config = dict(
    n_layer=11,
    n_experts=64,
    experts_per_token=2,
    d_shared_expert=0,
    activation='drelu',
    balance_loss=0.00245,
    init_std_router=0.0286,
    lr_router=0.000828,
    tie_embeddings='early',
    optimizer='muon_variant',
    beta1=0.9,
    batch_tokens=32768,
    train_tokens=212400000,
    steps=6482,
    dataset='wikipedia_en',
)
Below are experts of layer 3 (counted from 0) of a mixture-of-experts language model. Rows are named router (the router's row for the expert), gate (a neuron's input weights, with its number), up (a neuron's input weights, with its number) and show model dimensions 0-127. Each number is 500 + 40 x the weight over its row's rms, rounded and kept within 0 to 999. Numbers have three digits each.
After each expert's rows: a language model's description of what the expert responds to. This comes from a sample of Wikipedia text that the model never trained on.

# expert 52
router:500535458540537439427523590527456542481448561514403559493437465467457502455498457502458481497487520501551523527549534608499509500496514517614507462548432508452473501519468459508466541547504503401451529529496446612504487502472462455500509440457569517462540491450522528501496494518480499545536503504526540492516515464512503517537489505546496543477493515545468434456508548522477559479418
gate0:508489513576477480474507530567453536521492474511600544529476524452482464551455443471457473497505511486490479532548523503452503536490469459540443490451526457409515567522485487512513513445482507413464492505487580534508514497494530600520498494475530555575454466446478539546374552608521539470522519540496511458535517479452454509537437479543461574543501529494471468477526527468535490458467
up0:520431487527480452517541517534453508504481529547521571442540484418459520549491502525511466490563536488494500487533541519444489525481462552496429451500502526432477560487470573544511575437507522424527479513556575575520501549534479523489561476462570512521481503474498525500416568535438557441525445518520473482578533496461476479455528469527471541457484563441448489498539510467579519443493
gate1:467524487489517585447529581500502525441495564540471509493545479553428536472529488603527494499513506542524481554480470575541479463470483555548497476470453495486459531494449575533483454582400442497513458476528399510464501451482447455496472530472581461464484436484515505450543503481553508478484500504488455481510508500505506468555479519507479528555453558505473573525525483565592534504543
up1:488534531509531527487593531511501550456456556498457488471553453509408530411469498522562549529449453554519514573503499440565474449472492539542533489457485540545475486466463536475410495512424482530512443507480416528501504475500452397489479543500618515553476511498475547522536473525465517461527496545500486482503550479491521522537452501499502557463444524571491524535448472512560535502549
gate2:540494520520479492497486488570519525540555530496445536453550429498467480465513482521470586437486492504475519565475485493575532543482527473491489502397490541465517474471489464516499457528517482534528531455534365549504503502476408521501493456452529475463514360451511522485513496585473501465479535478518532471480419420456507500566515516514555526443541496476520445526534533521511564462482
up2:531565495547510488480538516477482522496494596505452477470499397392437507490472482446474526502504490479501551555487443512549517504482586434536492558445539465481545515529508482571485508577454527525504518446553423504478482484468422430459469391457582493489512473480480529462549527568499522505496531495498562507496497473500512458609504498507497473467516442532535480496566492538498493498468
gate3:501467485495517482575550516466464551463484402506429574544491522461530503512534506480455484408440558479511556492527564569480539560468477435537482478459455566375510523510495460525563466537508475497491522529517514560445479552511445483518505451492544513449561508456502484546516484598469474571481488496540562438447516511494493519546474538515502579500424527474503513511474528495521535486491
up3:520484416529506501497485547509470588475511511510448556572521485477460502557489463527512482434397557497509532499488561545439564474427481483515447472477463516432463515566550479492581488535513484403528482524500491532482480555510501452468518468512539535455488513455515487472488496493477511578424516470557583409532473517447486456519475552512551557493462491476512537416519536512429472500492
gate4:504468534528503466539513571470539463492364504419499437522501456454528552531426520462468479550519516535495443555447469542526431469464526448592543499525488501536520462503465490421532486524491442487460505571456432505512510520497544543499497507559473517563513475559558589510491465526468513520527520492426526560491460533473510516474474450562482501493534490521534447516498441514395507498507
up4:464486505606461483533435520470493527493399439517526470522507520496493524501442541450540489457470534491555513517513456531553428463505539496544508522524510522533535456494470510526503437501520473491464494505396438562584510435436512537496489490504506481473470426502525546574458392523487561543519500461458558549508491504487496607484456466508475492511557525497464429527488450559445535478517
gate5:491516496477530503509453417541504546479500428498538490495487444499490551479482516502526576422461480536499456469483414510480519540512500548489495461540470466507486498468531461486457465456534445471528541481567432501519453487488537503495488496513468538462472525423392527440458515628458459433505527475478635514544476466515553539501510488512449543473484476483538462508521555609478492466513
up5:453512439476518511459486465523496584425515489503525454494447497535503578561483469546498497470491535527503448415490481568503475488514591589570474483568464468449510460468549475438476527454544494491528515531589460561472443559487565570460424456529512514482512517437516526456529529570499472489498465483557563485467503481531534462506494530524528537494518467464459440505561559544474479464479
gate6:478529502493548486471496509430592610571470481511475470420539535500473496482526537482441522550502515560488457507462478442527527525488479461432511499498506551488516507533544485512463492480500464567417498532495475467541488463470411500481441488485450479494481489437452482483470470554477501471469560532542533461502465499437427526549512554450592503520462478481485445457477471390525500586442
up6:446505495486553476440514499475557602532439484483448503472506506515458513457470508529429463554457551565512492534448451509563503494496490475461507478471480521503526485488509475478408540480502446543450452582499440495495491431481487525494448518514487517440491458451473499515464473528513538464442509545554555488505472496470402509555521576486567489574493553552486450476478454411479489594434
gate7:509521528533492508454508585519460478520503533512478537500508438423542506500483468566467470488601562559477540508492541528547519521490512506488509508474475519427540565461469531518542472516559516397502510491519524540450520461493411482538537420449613462463528524431452495483561506543459516520469498488532459485461532503477503468529486495570549553601498462502476489495474454542506582507426
up7:523524571518487435472474595532450513553499414531458511547473418407548541474459498508438478510531527506536506540454529527589489489457543484520501525507462499489528587467483490539467484498523484470436520489489498518447464467503425462538554428464628486507502490500467496534503470502491525534478487536480533509520546522449428518505493455556561510532478488525485519559457491527502505487369
Short letter pieces inside foreign names and uncommon words, after a capital initial, such as Z-em-ah, Ak, Tak, Ts, Nag, B-ish-kek.

# expert 61
router:549539521466474442422523537550460544501448467398527504508448504523436485511548479512479515414500470517484506482527463516524469487472468484473514461502488526494463497503486480525511476589432512445471476572416465518447503536432481458433479512476568456375499492454463450494460488455535551475464494547549559495471471532467520478520504503572490562491491497562453467482585580530468485516464
gate0:531556466441486497490449518418457543577544383473519506455561467529463555518430530508540490477537539551503487508533478474518431463451503437480521503553562530422512466551458531550532525496536498434440537569504467562464489526464492529503472576421529508424498455435463464478487517456441500471452516500529556529475462507468523508492457505541479513478518522445469510462493479472479416467468
up0:520482478510481522533470546439468564524502387460504491505566499529425514569458502518544520494540548543511505520546470435506449444525500422462501470559580483482458515521474513519533538512589430474443528584536478519466431521418527480504521540437519489453496429495459464455468515478481528490449501508459565559470451538466507463494496520572481547480541495510509501483481497473528425469411
gate1:487478500510471447509484467553526541532483473492475514497500514533538467422530452526414469506492540591439483457521462425507461483483437571508539472516465580521475484516521448448546482569484492497457501478491412542439549523441431458481449502496483486472489469494506408487486504502464492514465540577558593413518422528429476458479591514491521476483506530514530528453539486445524501501468
up1:458477544524502410537525493542554581527515490490467516467524560554519490450508407456423510501498525552495500456529467411501463513529460559482539505479469567531464494455503438485504498492522503555482505460458405513460510433493428460475484454458533533503490484457502465494466491431477523482466515516560606458484411536416480462439597505499512498480516521516453508470557521448514466512499
gate2:502535515503583420457476498480518506542479559538468466474599524496544556462502514479485523452477420499501561505470496480568461487420509564569550463495479537531415560444500491461506480525519483548512501543498497521503537534529488463508557510563497474412513580522497466486452500458476531428454513528567482550450466503487546508468504465485492506517444526538503403542576575463549540529464
up2:520551514515594390498465521520495478518461579494528479515563514433532500515569510444499541470547463494495528534431467474509450455470492501545545467484519488497426548458442472532533445490546437504508486565522558493527545581496494487568522530504501534432490573544468467458466526507446533427478539499508460543509464530509598478501529461491494544531454518558533448538560498477542497559443
gate3:554440486534559535530459416516467436383507522487446494552506540641514443515530442455466449447443565480424492516469499498468471459528503559493478457439568497500484505515464531525497433541532476448541504479570461439462487486463485419516461485531546514456524567473475500459479520507545533518505516473539479503500510508514473451469516495532538491548507493467548489573462539503466495555465
up3:526448461595478513512502426474490436370454573528455553581531558550501469475527494508474473465403528486426452528492463508485503462514522489478444432491560551488497489576463537493468461570503485449529506492534469477461492509495456412497420541518516512469509507493428528470487507533508512516532488432505488461489543484476492479511523518515522505468555436508511507465436511542418456540449
gate4:487478510452499504451468479537535451542457489517550552428522501501492480440485503395480453422525497529518469524503484495466494448482491590493493467567480492524487505502546517434545568514480497449475486525527466548535498468401531518485566464474537488456500479510491519593440538402501498433524515499540497493549491543508547468481515475557359490544538541493451478445554517433479453515523
up4:485534502463518522444453480569488488550440463561534486419461462476458504444471486482509494428469505514500454458493399468496521470522516564499473477514503484529502489532494529409515597521508490463416525525524524491495473509423506521458509553536548491500499517531441530549480497469470531445446543516548508502570476537577506458530487462566449463563511519524424456438557589524520411495484
gate5:527552525464510441537485503471464515457477449449500494454564516485477437484496494497536556516542452521520482406496508459481508551455625509477479493408513523507477517473436548437451458511521544501458489565476540498525500545517584464484566493460515483462447509485550511504480518394539607434517519526452535472453484454505560463484453515517472547498419522531449567524513543497506500477478
up5:515516491502563426537443512412532471434479491517546460482545550466478437505468455504497506468505470528484450429490581469507548544498543517482505495490584495526449513539465456480428553500524497470491515569452575481541497578466533477474592505483510503476466529542537498492491537366518560458510531560440585489507460462448485482471465479485499545525470497538459506535423503456518488464464
gate6:578479551521519479518524492529482513511412490481384518516431506506450535452453544507524548547428455467497523528477498522571528551522453523518502500478513516454448501443429520464456406544517509461511494468525380520473499560506519514473453524479460490518532591443464500472492495505476468506484465582464537464473407528562442501498550478500578500437500471446529490478548486493484487464533
up6:554469513542502445521497448555481553514452428490364491462439497541493463408471522509547542442525472468473502504470447550549509544551489545470502488506509513475434487478399515468483433522512496442560524467516407505506459540518490528463509503474504490505496561441499496450479496517440476518459467567446506478455436540513484512513563507526518573391476493467500482533562526523474522467540
gate7:494489491520492466447489520462500577503483538450527555544519468448537514444491510524515488525519574502448503527473397490539447497513474470411481546566494606500538494440466465489495494543519514487498534503554414527506513455498457459469449533536559549404476496509391474493437501468498540470445489588553558439489501518526526499449549511507539473451516563501470434449520482489455532505474
up7:522498504504516487434509548483528573439488546465483521518501457509499503518496486478435470558482569498495473529430375508494482450528501446424484558505455572545506481406462478488479484590505530516487515485526434557500489489490477422445495500513569526399440533504449457505436507499530542479443509566521544445467518549495452461428519504505511513506507556544466445444487477459460515459472
Short pieces like er, el, f, w and words such as war, fire, black, especially word endings as in towel, rocker, Vietnam War.

# expert 47
router:562441489507536473484518493448462512516436448462458540457421505513414451445505444424492519464501480551561528421519492534529457467486504514492535490484465560487509476465475482528524495544493530448512571588529524562500492523418533491494417555455579517512476446438464533511542457504499460446494494518530531533514515439501508539535555529534517516546477522504448428567521558455463554493421
gate0:539442513513508490469472493518455517534526528512452575519519548534494576463484513448641520504468520483502522462545546457538478511464497480449537517473529514423500531482507528560491431531481578552521592503455517538448516585526626500526452530450484541520487469544523488501495489564551486485539508557538577490470562546480449543536517475563470462531516579499544546505509497512501509513507
up0:540478471532542494507519528519457500460485496554471544556485624433518551516561447445595474505499499477555606432573511441498446508480490486465528519494494526483469531462511488520524391500467610532507527549478502552452534476499575509527498529492571503558538468517496507507521514547572490523503481490500557532428502494528468557508510474510462498528475574454553557470478527484488489508557
gate1:557474523417501479475495484503485484526491427481539523533508555564441555483475470450476476504533507476496522461533496428535474492515549372479517515497523438511475500434498512516564495467421483544540473498396491507494474461529502492520473457471530494523472464545481496478467525490482465516468498600567467541420436562465506500564523525429474498437529431459453461585558546556512505493462
up1:525448444466453548466486446497514483513505468592546542532476457508470501510493483497459497474551467529452549445519450467502417488515509515517528492553473495567459505424529511511470446480452492554538491559389559542459440484560520577545413533458533552545531502540493508431505522479482483500480497515574489556462468491438508479541419502483474537439498446478484484496411525527560456465505
gate2:532565463485510475576515508519480459483470475518458427499520518527425515514500374462409578438549486517484550450538523473456441401468494478559445518520524546574515521466452504469517511542447476496509440514448583465514540552532470543513485527507550504564503502500553494513560471503490491438494470458497500497577474482536511480560518514493486436512580461450453479511483525556489490493444
up2:513535483473489499517484506477479463572445481519471436495503452520391524487490459428424515447580459490456543502481503483478443407495453460552463506509527560514497485492479512465478534501437466450501492514444564472506557508544472553475475504517568530547480469539521500517535476584461558472513515501506496531511532509529483467562521509526476467492562418443409442437439535475438511480399
gate3:477486471437559490467532549491459531478536473495502476547500476516523484443391551511494436564431583495512556464452443452498494515540496417466507481440502542572615473472451596496522505471511546485483532536517465494579502497451529500531544463491443505446506477458518487475475494529501570447504482480512520423492537574488519462573529527473541559521457518495481566495509562538471509529521
up3:444475473448604476459572481432440493487521520520489523519520464539472508458434499496466449551500563519534524494532465497550487536503496443488534454460456526544616414433469580462517546519426483542455586499526488525540484535478463481555529474510476476456544460471553486438466535564539542464471483496482527482524486581472516432523532516503537547529473514532469526450477534520533527558469
gate4:503447481489529476501478511466445500461485557496496535479470527532475553485575447445528496546508557494479515482488540548497527477477485498538514555440459530488473477504484525492475547506585417422557478551507546580462536528469476500488535525507529500500506473485508468496449536422501547411525432520493483592488506480548472494503506508598490455585460605479475456481504522488557624457545
up4:499452507481478506550564550439462511487504527494475541523514528515453558526529451436499514514606495515463575518462468498547542505500535489507547545461479483505487487463548514513541526489589443433502507566547514542498469499469511577517520550494538521512495476554556522519404490445465568427496463508539472519459458409510510479481452528590474457499500517460532468469554559487613538500558
gate5:498482463508514493425452445432489520525451489479513495553470562418556482520471491590468565516489442506541587505531500454490541502502512482493471531469537477505428462529519519530549485471530523508540533543568478515513541614481488460538516571543471468464451475493481550474495488554454392540527457483465449452506476477571490453511517413444474507493542481526494476527595576492514481522482
up5:510489521475522472465523515510548483548475462535462430548530510421492459504427519505472591493473532535504546527572534484502473545513499464534544512492526502512427504449475432462524564508548514510514501466522479525459540545451474470455501525531559468516457505492514525479568476474454391559526514504491501541540432487466459542487561395460474521454469417509460462531592592449501473537451
gate6:514524561520485438481527492474442511538555441448472517481492405472457564476480465450433495467548415554524525533481487467523508485522472526448553564520514564534489561540478519469480508511551524544484520484440579505457499486507558507406487562506529493537481514475493491503541578484531482481531561521510426588544440476531549515494538430488493543495555491455629495519525493485509520539466
up6:547536578534506435438512525463454507514538523463460519500473439512484525501496415578522501500535517511544531611494518443528519519491487555490458535527500526492443540526535491435505476510499523462464436458490512502464508522530575541476547493516464534560512544517538529496516589445532549547504494494595439630488495483524483539517516485474506485442545517438589454503571479509443539496533
gate7:525413504493506546494478503529435541550475515475469430443503469471539522497587453472445448485469557508501572460453423499483547457515461460516548529498424527562552509426474520460503503516541421479472507540563545553446500529426545477529477490455568519540499549493440523432477469497506478492432518480523569535573453448464477461508453537472494519475523511452470495493458558461501558499451
up7:466437459483498480471467540504444547593475471452457457466501442491533531474529421452476475505510535487507534484445477485522547467492498445542586485549375517499539470416450551470527549490499424499460539529566514565503524517428508468534516492483560517526516527492443569458508484502544519473473499517547597509560465460453513538528442448477522517487508530471465463528455514490551566472458
Short vowel or syllable pieces inside foreign names and rare words, such as -ari-, -ović, pall-ip-alem, Bess-ar-abia.

# expert 25
router:569458546534580483440576597521436541463496558454536535500480475494463463475478433471546506496463436558511442464527482492506456491532471566590530431517492508497484495462570474545509541582425485461465522526447507584522463443454443482504508491493539507476491435491464530471540500483518438505474507561543500524533545415520493484563537496550440490497448503535453517523493494525481542494464
gate0:598592536447486497503518512481467528499554608489449486443455537497464437540447493509494507508484513514538517492479463534455431450492567460567500513488506496465473540525529392526555496544479509515451452476425516605482504466476544489469517499457540448505489498510486478519538535524461491465518478543466527546498508570503473565449485503543464422489521414541488570530480525461466561441474
up0:581599546495455472498527523513477532471512564462502486437490497489525455558447443495454494554495430529499512516484454553437472452530522486559456540528552480467482537532511435494526485505483523505471490525453493644480480489449506499497540517475565484468496501539490482544564564535466441513485461544552533573492474584479481536453459545511507440512494417559496553509467504522509566437458
gate1:519462487504475536500503520569440488451529498456499468474534439452499548545542568494466531495534524508505514508476602506512534564449545449463479496501612488608481501482496479612419473552487507517455497514492504532522536526536496545520449510477537494446491516455527551505460532532528568489511500503465469472511510493481383452500442507440489424544506455455481468485499593508580535490489
up1:516423462465459530516500486539420491453479462479483479452536443469504571563524557503464515498517513487498521511478582458497506563459555474475478451495558488614525501471509499587425423565481507495471508520504491500488520484508467532534454532439521485413520523458515561544452494517510555501516484492485442492521513469479418413503405507469484452581522504488521441491475584497569533496502
gate2:576486524522497473479515484434509522477483429465517558495457425559465417491515463474543461540483448495451498472523519529595445534504462527506487574496502435490502549480457519519516452493488521449528493423535486582481471504475525433536504523461500462558556481483540574539572527440513425561468518514467424551526533541538461477528414463554496528510472551442516528504505525545446530542524
up2:559535546516489459468487493447492484480496451480512544499455459548520422464482483481556473545511430444461495485521477542552458544499513547484486585564518454469505574490507520580532485464480531445540524413541486588507505524495484389496548482465507479535529443509571556538566540487521426538530513522444440500523532543549477490482465480575499537518457497462539558525491504522434569537512
gate3:560467504489505561486548499494477497561446534530468521522499583584527443515482428470518479546511486494554435539488462500519577539517519509467451478551509435519506548523439509468570562524525492527545497551463490576567441450432477438503489493495550506550549474505529496482488524423525529485447507496475460560413539581516527554509436479523467469498529546508515487526523481501461607559505
up3:551433533506524526500564508505450472546441554500484529494547548551483412504472445496523482547519471458516408527502488498542599521492520510482420430560485461523535512508445526483528508534519469505516523519483477558566442428402501473483498444473514495481523459525533457508439509447559518506440511552465471552445516586511516595486480485531464481468497542516532492544533488468508604524478
gate4:445480472534590491511482539468435457545468490529502504529530463494461486520535391472505548579455428537494542501528484418498505417485523461564446518440474483438478494505487397490531466455499487510483495453461530531483435522470548522521461545506558525430520514483545423502549471462525536597406486533441527510531463476490533549512476515469465505458487535557498449509494515502457450471511
up4:464463490528607462540492545516459485551455508492512517570508481457459482534540405498484544572498486532502555525540487476480542417512497472634462476406479484431492531485524399520526487483495513530483524474478523510518443554525489524482492459499581517404511486485495418488547499482553524544438529601485528468515444488506506537536500548475436535455460481491483468495526513524475493491500
gate5:563499480531533488548512470490486507378562464501513455525553544519487466441467489530544477470486523489527495531479420510492480516480528462489488506541427542542505448483590483506508510570532488532499588489483434481536470510444522494487438526486474515468463487544444464531377456438608545501471494520472497516494525426398423513505477508565519450481477477511506507578505500488543466488532
up5:539478485496538487543537526479499518423535448502540477491519558490494497394459473551558497471520498490501467473505416525471519505446546466472501526572442548552513484449550477522524519569500482507500576469474476483523480508431531530442462521473477479429482500547478455512362485465617563502509536512478536524460518476457409533513506513583488479492479493524535543599474508493545471499516
gate6:496517448524490517462463467487462490544523577442465502465507449433393392531478511517490489520503490422532451528560438499524454459538515509550472454448452508489444443472525455526502496590488507520500441550486566458502555464531550511562495497522447544530499514461551512586513472442465419497430432498476499460494535447540472481465526465548508488433447526503453508462497479467493470452492
up6:526534453522487499493466464487478491551462618479468474483517469449418386512509528534510489514540520466510472549579485505513453492567495497515477464456465478436406486527537458557517517566505510545502440546498552478509523480528506497568510483554437530507478491481512520563519462461461455470441452498484491438491527495544427501470507473574476435410443506568457494472548460455470450449492
gate7:561487511481443480496465605540438521464437481531492500476479465537506526420496492455535509538501461659461549513505420452515461497525479501508481548463504436544536542577490509494539561506492568521522508469500481531562542465475468528549522443531551516494514493457501490492537480469461508512520503522565465536458534567552500515475404593533460434502463441476506481531519540489530528511539
up7:583525540481489487501459530518436560446436504514506481443487484519530532442499485496520526559522449579430531491512390464557438509485507491522481504508471553519527513554482548543508528490512592531542524483512558533546505487452489475530580429543496493491499472471534477518547501494486465489507535474567393565481505564533488526446420589545483432533463460498465491564518542486528518500555
Standalone space tokens after a pipe in tables, coming before numbers, scores or dashes, as in set scores, standings and squad lists.

# expert 28
router:529500496475539451456533498535451511536439432467458485476499503485464449419462435485502454461481444526503492476492421508555424482451491497476521481517498533528476469476493473604475478563472504560470555530478530485471524467445447481469428502524544502456518448486495569488562470488517425508501558590504499494505505455521499563519564432536562550471439443547516485520531570474452537467411
gate0:489443502494550489549500494449506484479476526571467435499462480446468370502571465482459457483491519530472500527472478432517471441566499483517464418500460484523479488516482470475623550503494551548565498493472470495455500565536544530499459518553546536575530415528464492510510515468544523505553581525468563495498509496513539480586492463498544432529468441449506519554499506547552520520514
up0:463456494488564483558492515458462496511520585589521447515496547477395465486552450494474461490516541516494521523432530449512462449568523514544471479544428492458492475498452519509581593495534579451481472519491436476462511505507563471464493482495567540559467438547494570526512515476534534518542530458469471534498501480509479408554493476442491458468413445500585485487495495517529501520522
gate1:523522432519509450529504404515493538467531551540535529513504499502488529484530492477496447467501465482494467527471532465481479425444467481480488448485478472497515541531482492498624521536474467473419507490482573422484534527441466438532535479422528518447514507493555489601594477513486443511496471504464522378539502491467555419500416511495437533448493466461493529532561486486537482499510
up1:551499459522504440522496407611422553458529567585514502508516502491489539462507548478536491432475442475475511489462552522485478427453498493498541478511457505482481531494501482515592501500501498503433529498416519475491499516520436519498475473508513450515533446471514519568542460546551495564517528479449552421547526538467515399473427553453441498441478438431515516507549500501482522470480
gate2:464522540499505488480481541473426558472443404417516467480516505525477529419526502483451492525513459494502456529496488502489574451470528577429505501505471575531534563536519535546496513484509473513505527503569449527523496516521520462455481442464502503485510434554458472560497472522496412533493547585541487564433510570567511485519558502504525534453493464523482553459576504434400524461475
up2:439546546502476470500509519479471546435464416497493450474536507585421540498514539546435501512484519486549447537509484447449561495510496547423483511552468569570588527529510530530447467517513458534563561460558483558467472576509522510455479487512522502501494409573477511515470456533486502535511518604550508517504528560561477484526546500507503478437499483514479525450528507456429555479520
gate3:508489515489499507484515449483436493523426488478499474413469484495581468462452473493502441455489421499505516482477461536457510447471503510503507502457492557528491492502534501582454454472476461514436564507553509503442539547510424396499454488446604535435497448500445516485582461506466437516486539552511511487465488568560579557522558475479530528520447446547515471521492568472452526484477
up3:501519538538495480479524469485475498512408500486469494382492499493546446426449494494502448453477452497503529467488467548462513438445483525451473536479502572508484516513493518593514461479488464563459562516536524492433507508462436427482468498507627545504488432506459560429517469546519456487504533554474532490437444555568560545552571497490512542480475459534492510546532533492458523524483
gate4:523455484515515516506505481565553431477501491437538446477459475537463504480527482551459452506509440512508480532530476488625458416464560545467546439532508507511433532476487490593495466524476459576481482541477532547504543462433506439539407463503573481453458524473410512472511524484496495534485543572537544490525462509477557519519516514465577540487435454477501463490457492481486503441551
up4:488488504518493539510525481520519465486444490449492477406454497532500467465523488545485469481514465503459529494546431500597413462465567502496510482485497507541421489463499500582524453566527546625449526575487498511480518498449478425501420474500504482501498497441381508475565568493514486528482511555561529427524479495482534496505537546453523574497442473494485444530496478486529535458541
gate5:513532546467494464536560553494560502534529470502539475486502552472403496429572487470484580548528459523528469449467501485506495450529522509521570455469544529574484490457468556509495551427454465572511534442504530435448490522453524498548472453460437408553510500547440523493502466473511374453511482515507487533496483484529490558510457498506464523513485395510552481544528529470520474545501
up5:445560478463489495512507561497513492508524475493513480423460598430440548426583542510455537440568483519558564498445481543488504443525515489508584512486505488527529471540500505586521510504499532537526563512467458481474490485493492445488358457480512449507497500534497538505523457533531445487418459461505505496457453458505490535566433506522525541493434404503557489490531482486531512516488
gate6:448491446509569531521515461480504448542505427396544505491489488532531475483532425495484336495486486506545458509487480533473501480485543482536541535462511494572525443539511535563565425560450520605501540476444451481453445491499529479534483484466517518521528525509484546532497505457503436533580506523473503456495480460515483487495532480549540488525518538467501512516487540624505542472520
up6:488447472475561531509495488472518442597535413395533494459462514476523470454583411534489422459474440539560442456486479530465498488489565465507511544395498537552509480554548517519567463562475578612495539510479504500470431504472530456526473489456502529496484519490479502534488503486488446541545479516522498466494504457516542510498578489509511511517491504464483471520472522593523532504530
gate7:509525489527461571458498506460506509473499381417433508481583478537521479477454492541501466524487512513441476526561491542498533534465475497516557458517477554449490505519489521523394455609430514507498475510502487446525514520486535453463537556532431543507483445527577518548481443497506547486544507535443489545491506552458531457453476486500517563472482510600559477473427564483458521491496
up7:513511509552486547462505536491485503465502413510397516491539493538549469446438469543504460530458449476491516537566466549453539524464492489549514485558513484500506526460514506499425440548429508517483455509468454490536497488474530454476576527519449552502483476508626524545463404500516528495505516550419483510480552541462512494455505473500520509490477533617535478437407572535487492488463
Word-final suffix pieces of Latinate, taxonomic, foreign and technical words, such as -idae, -ensis, -ium, -ologist, -ic, -ist.

# expert 54
router:494549532491494422461518551523426544478445425468499520507470526591471510506516466544478482411551486492509563453508451520493445521424470508536531458492475554457495559500415512547486440570443528495542500528447511556489519534485525505463447452473491484464489468484509567476531505462568522474474508556501508456526529450443462545456498460607513485493504512501493481496618483471473468450426
gate0:463496487504513467544550474453518447425451446514523553452442433506452519520512519462445472473572522481425531431452486502561464489527486553454577480457493467497536561526455498604481438489452540525459457492493557492563515514485466562539496538516451455494567459612440490525593481454495497490503514523482532495584495467518526490562527449549544518546482465512504477524505503469518493482536
up0:513467519504543462601546471457528466479462554508563541480425461477428494532534494457471445552522473484416514498484514530536477489562502562460553528482514526487516580453468539583440462489425516556464493460499607487506515440491458599522483561506532503494523456592422506541542436478493552483515519502518554481539502486523522482586508456539503484521471505477472491521531511471491488532467
gate1:532508507410506456485554510579461508551487500442482469501459515514497459518539501503466490380504529466505388473450514470543447468523493471508499568547487547481530471509479508599540470521486443471475399471557507541475493516501525520480556598518433544439445532472467552456465444458512503483510504571494476467504506537506534576512500455510521476548514499515435552474511515481494472510404
up1:484481513386524434480559491581481516541483499498502488483495516531444445534574524495501474388458514504472415447485515495570479513517523456502449587564483485466485504494530490599511442524466446466485448434555482553453474489512541546468559573475451549466490536487483513439436439496544528504511535540504479477496493496490481581476474450555504453510524510560484539497475477507476474497430
gate2:450515504442548496474490499540589594421474534508485511465506553470474423519526575462507546567429458472550495518472414467536546505515515575493475492501451509490419508578433514493543517522512499483502495390497484510531506486494463502490553493486505511451544511479505425465496503480479521512482548604477453480506517501476493560493588429456554490514529470528535570527506494496443482571529
up2:448514528523542523497496500548573560439483520485522535463515547457526470520563565485522528551451410456547531508472380497556536512502509574513470483522464488518418495578490490446552506559511515518462471433509429475553546464551483492512480517521474520496528540524469417505560531465501560532481554593543504475513488521486487542522561495489536485473544456556539584512498480504451515553550
gate3:479536481429497524515526482464514541523493471500551487432481442480486591418500478492464455488593523531512428396486455456543509543513446487500554463475544496540510459530469489528511547446510569538461514583429530501489536591513520496488487491479523492518607495576483483488505564463568513472436413476496418479510484517552549462467506538539523495536465501531516491454476471466497539481464
up3:503544507450481463510551480486511532486494509523542476407549494510472560451462479542526430526537540551521451442493514494554467534470461435476502426502548570544454477570449543607557505517479560508485561479471488509476497556532487535448475501473529526476574472540447533441415500507555554486445465457480469523551478545562539510480418470501554494459511485537527499478481545412502485520536
gate4:554487475489463586507450429524483517440528510509488493448449501494458525466492366588552557509518463520495530491474506533476582509562440517501521497519537528501495472525485432557547533468477490502471524519460468527499474497586604451524463485535439524502501554546537536503441509468494472530545563476448502509550527519457529506490512420456469502559581558559511501472569548478516468527495
up4:576445492519388474491445440532450480422541523534492498499552477525455543495521425591528569473501449516501569498433572525519526546550469558472495479510533519462530488560498453560573487520511567521474486471492464481536482496532567474507501523486478513498481537499536526481498483494464449539539536517529494442513535519438522568445548478488487531521566547560564489454595560510549527498502
gate5:473480557512515482553534581559481438518468466457540444494474598478529548507493544505475496456482505480513574513525474484488440437410479534510591513524485524462518525460504484516447526472470556528488549507525494562436483412460491483568538514509458502502518475501512612490554478487501536540533439527532469435556589502536550557534493559536554528454512468434463496480510511516531464476444
up5:491483503525515443490498549526519422536513423480524440441515580464467471507483552467471515474448529504515544472511445507491460457428483513507603467512492543459525496469462491517445578448505554517479561517496472567451442430438528494560554535508452498575477498481542612450537487465443517543558441486552469461548543500514487560484507556475520500450526505482499495470487528487546454491427
gate6:525523464495450490484505424483486574536474476508406561468556453495452466408519485468490515490432503498493520545512496582480615591552498568528513498542525516480459504548510420496532522509489546523485467515514448527446541569509535471537515542514541481449533486515477481494503486455531492437448538500557518410467526468462526502433515492484473497471563597526566539520571469470527483507496
up6:547544523510427427517559467496511524547515442474434556476530479503451470473539512479528487475481470520530531497523474571480556572527555594554499478534526499468459510555503418457533474532507543503466470464540466493461576510539511476514492545544564470402502465566433469535475481495522472454460546479585524478493531494499511450437458462497482505501574520533576561506553481509443433466533
gate7:484524499489488545489515466506576532520502487465466474576589515581426488526514492516612520476531430465501484504461393463539475431471475511470494501565437469533454584495519524523564565517471494499441526452494439481547483468473482482522459506491527518534471514509468519493563516446579457516504414527489530529535522490465480532458444488608523471475498459477532497474482494543574531560513
up7:492586546530456482507499458496514481510516509443431490527551510585425475616524458544575562450504437493453521472446437492486479520519462523465520526528505488479490572487499573536459494471454469500489556502485495474594508530448516451491470457480530490491541520496405474483501514479564436491530496485448492493527507514479503572464486483610550463453504462462549525530433464489511508582523
Lone space tokens right before a number, typically a year after in, a month, or a table bar.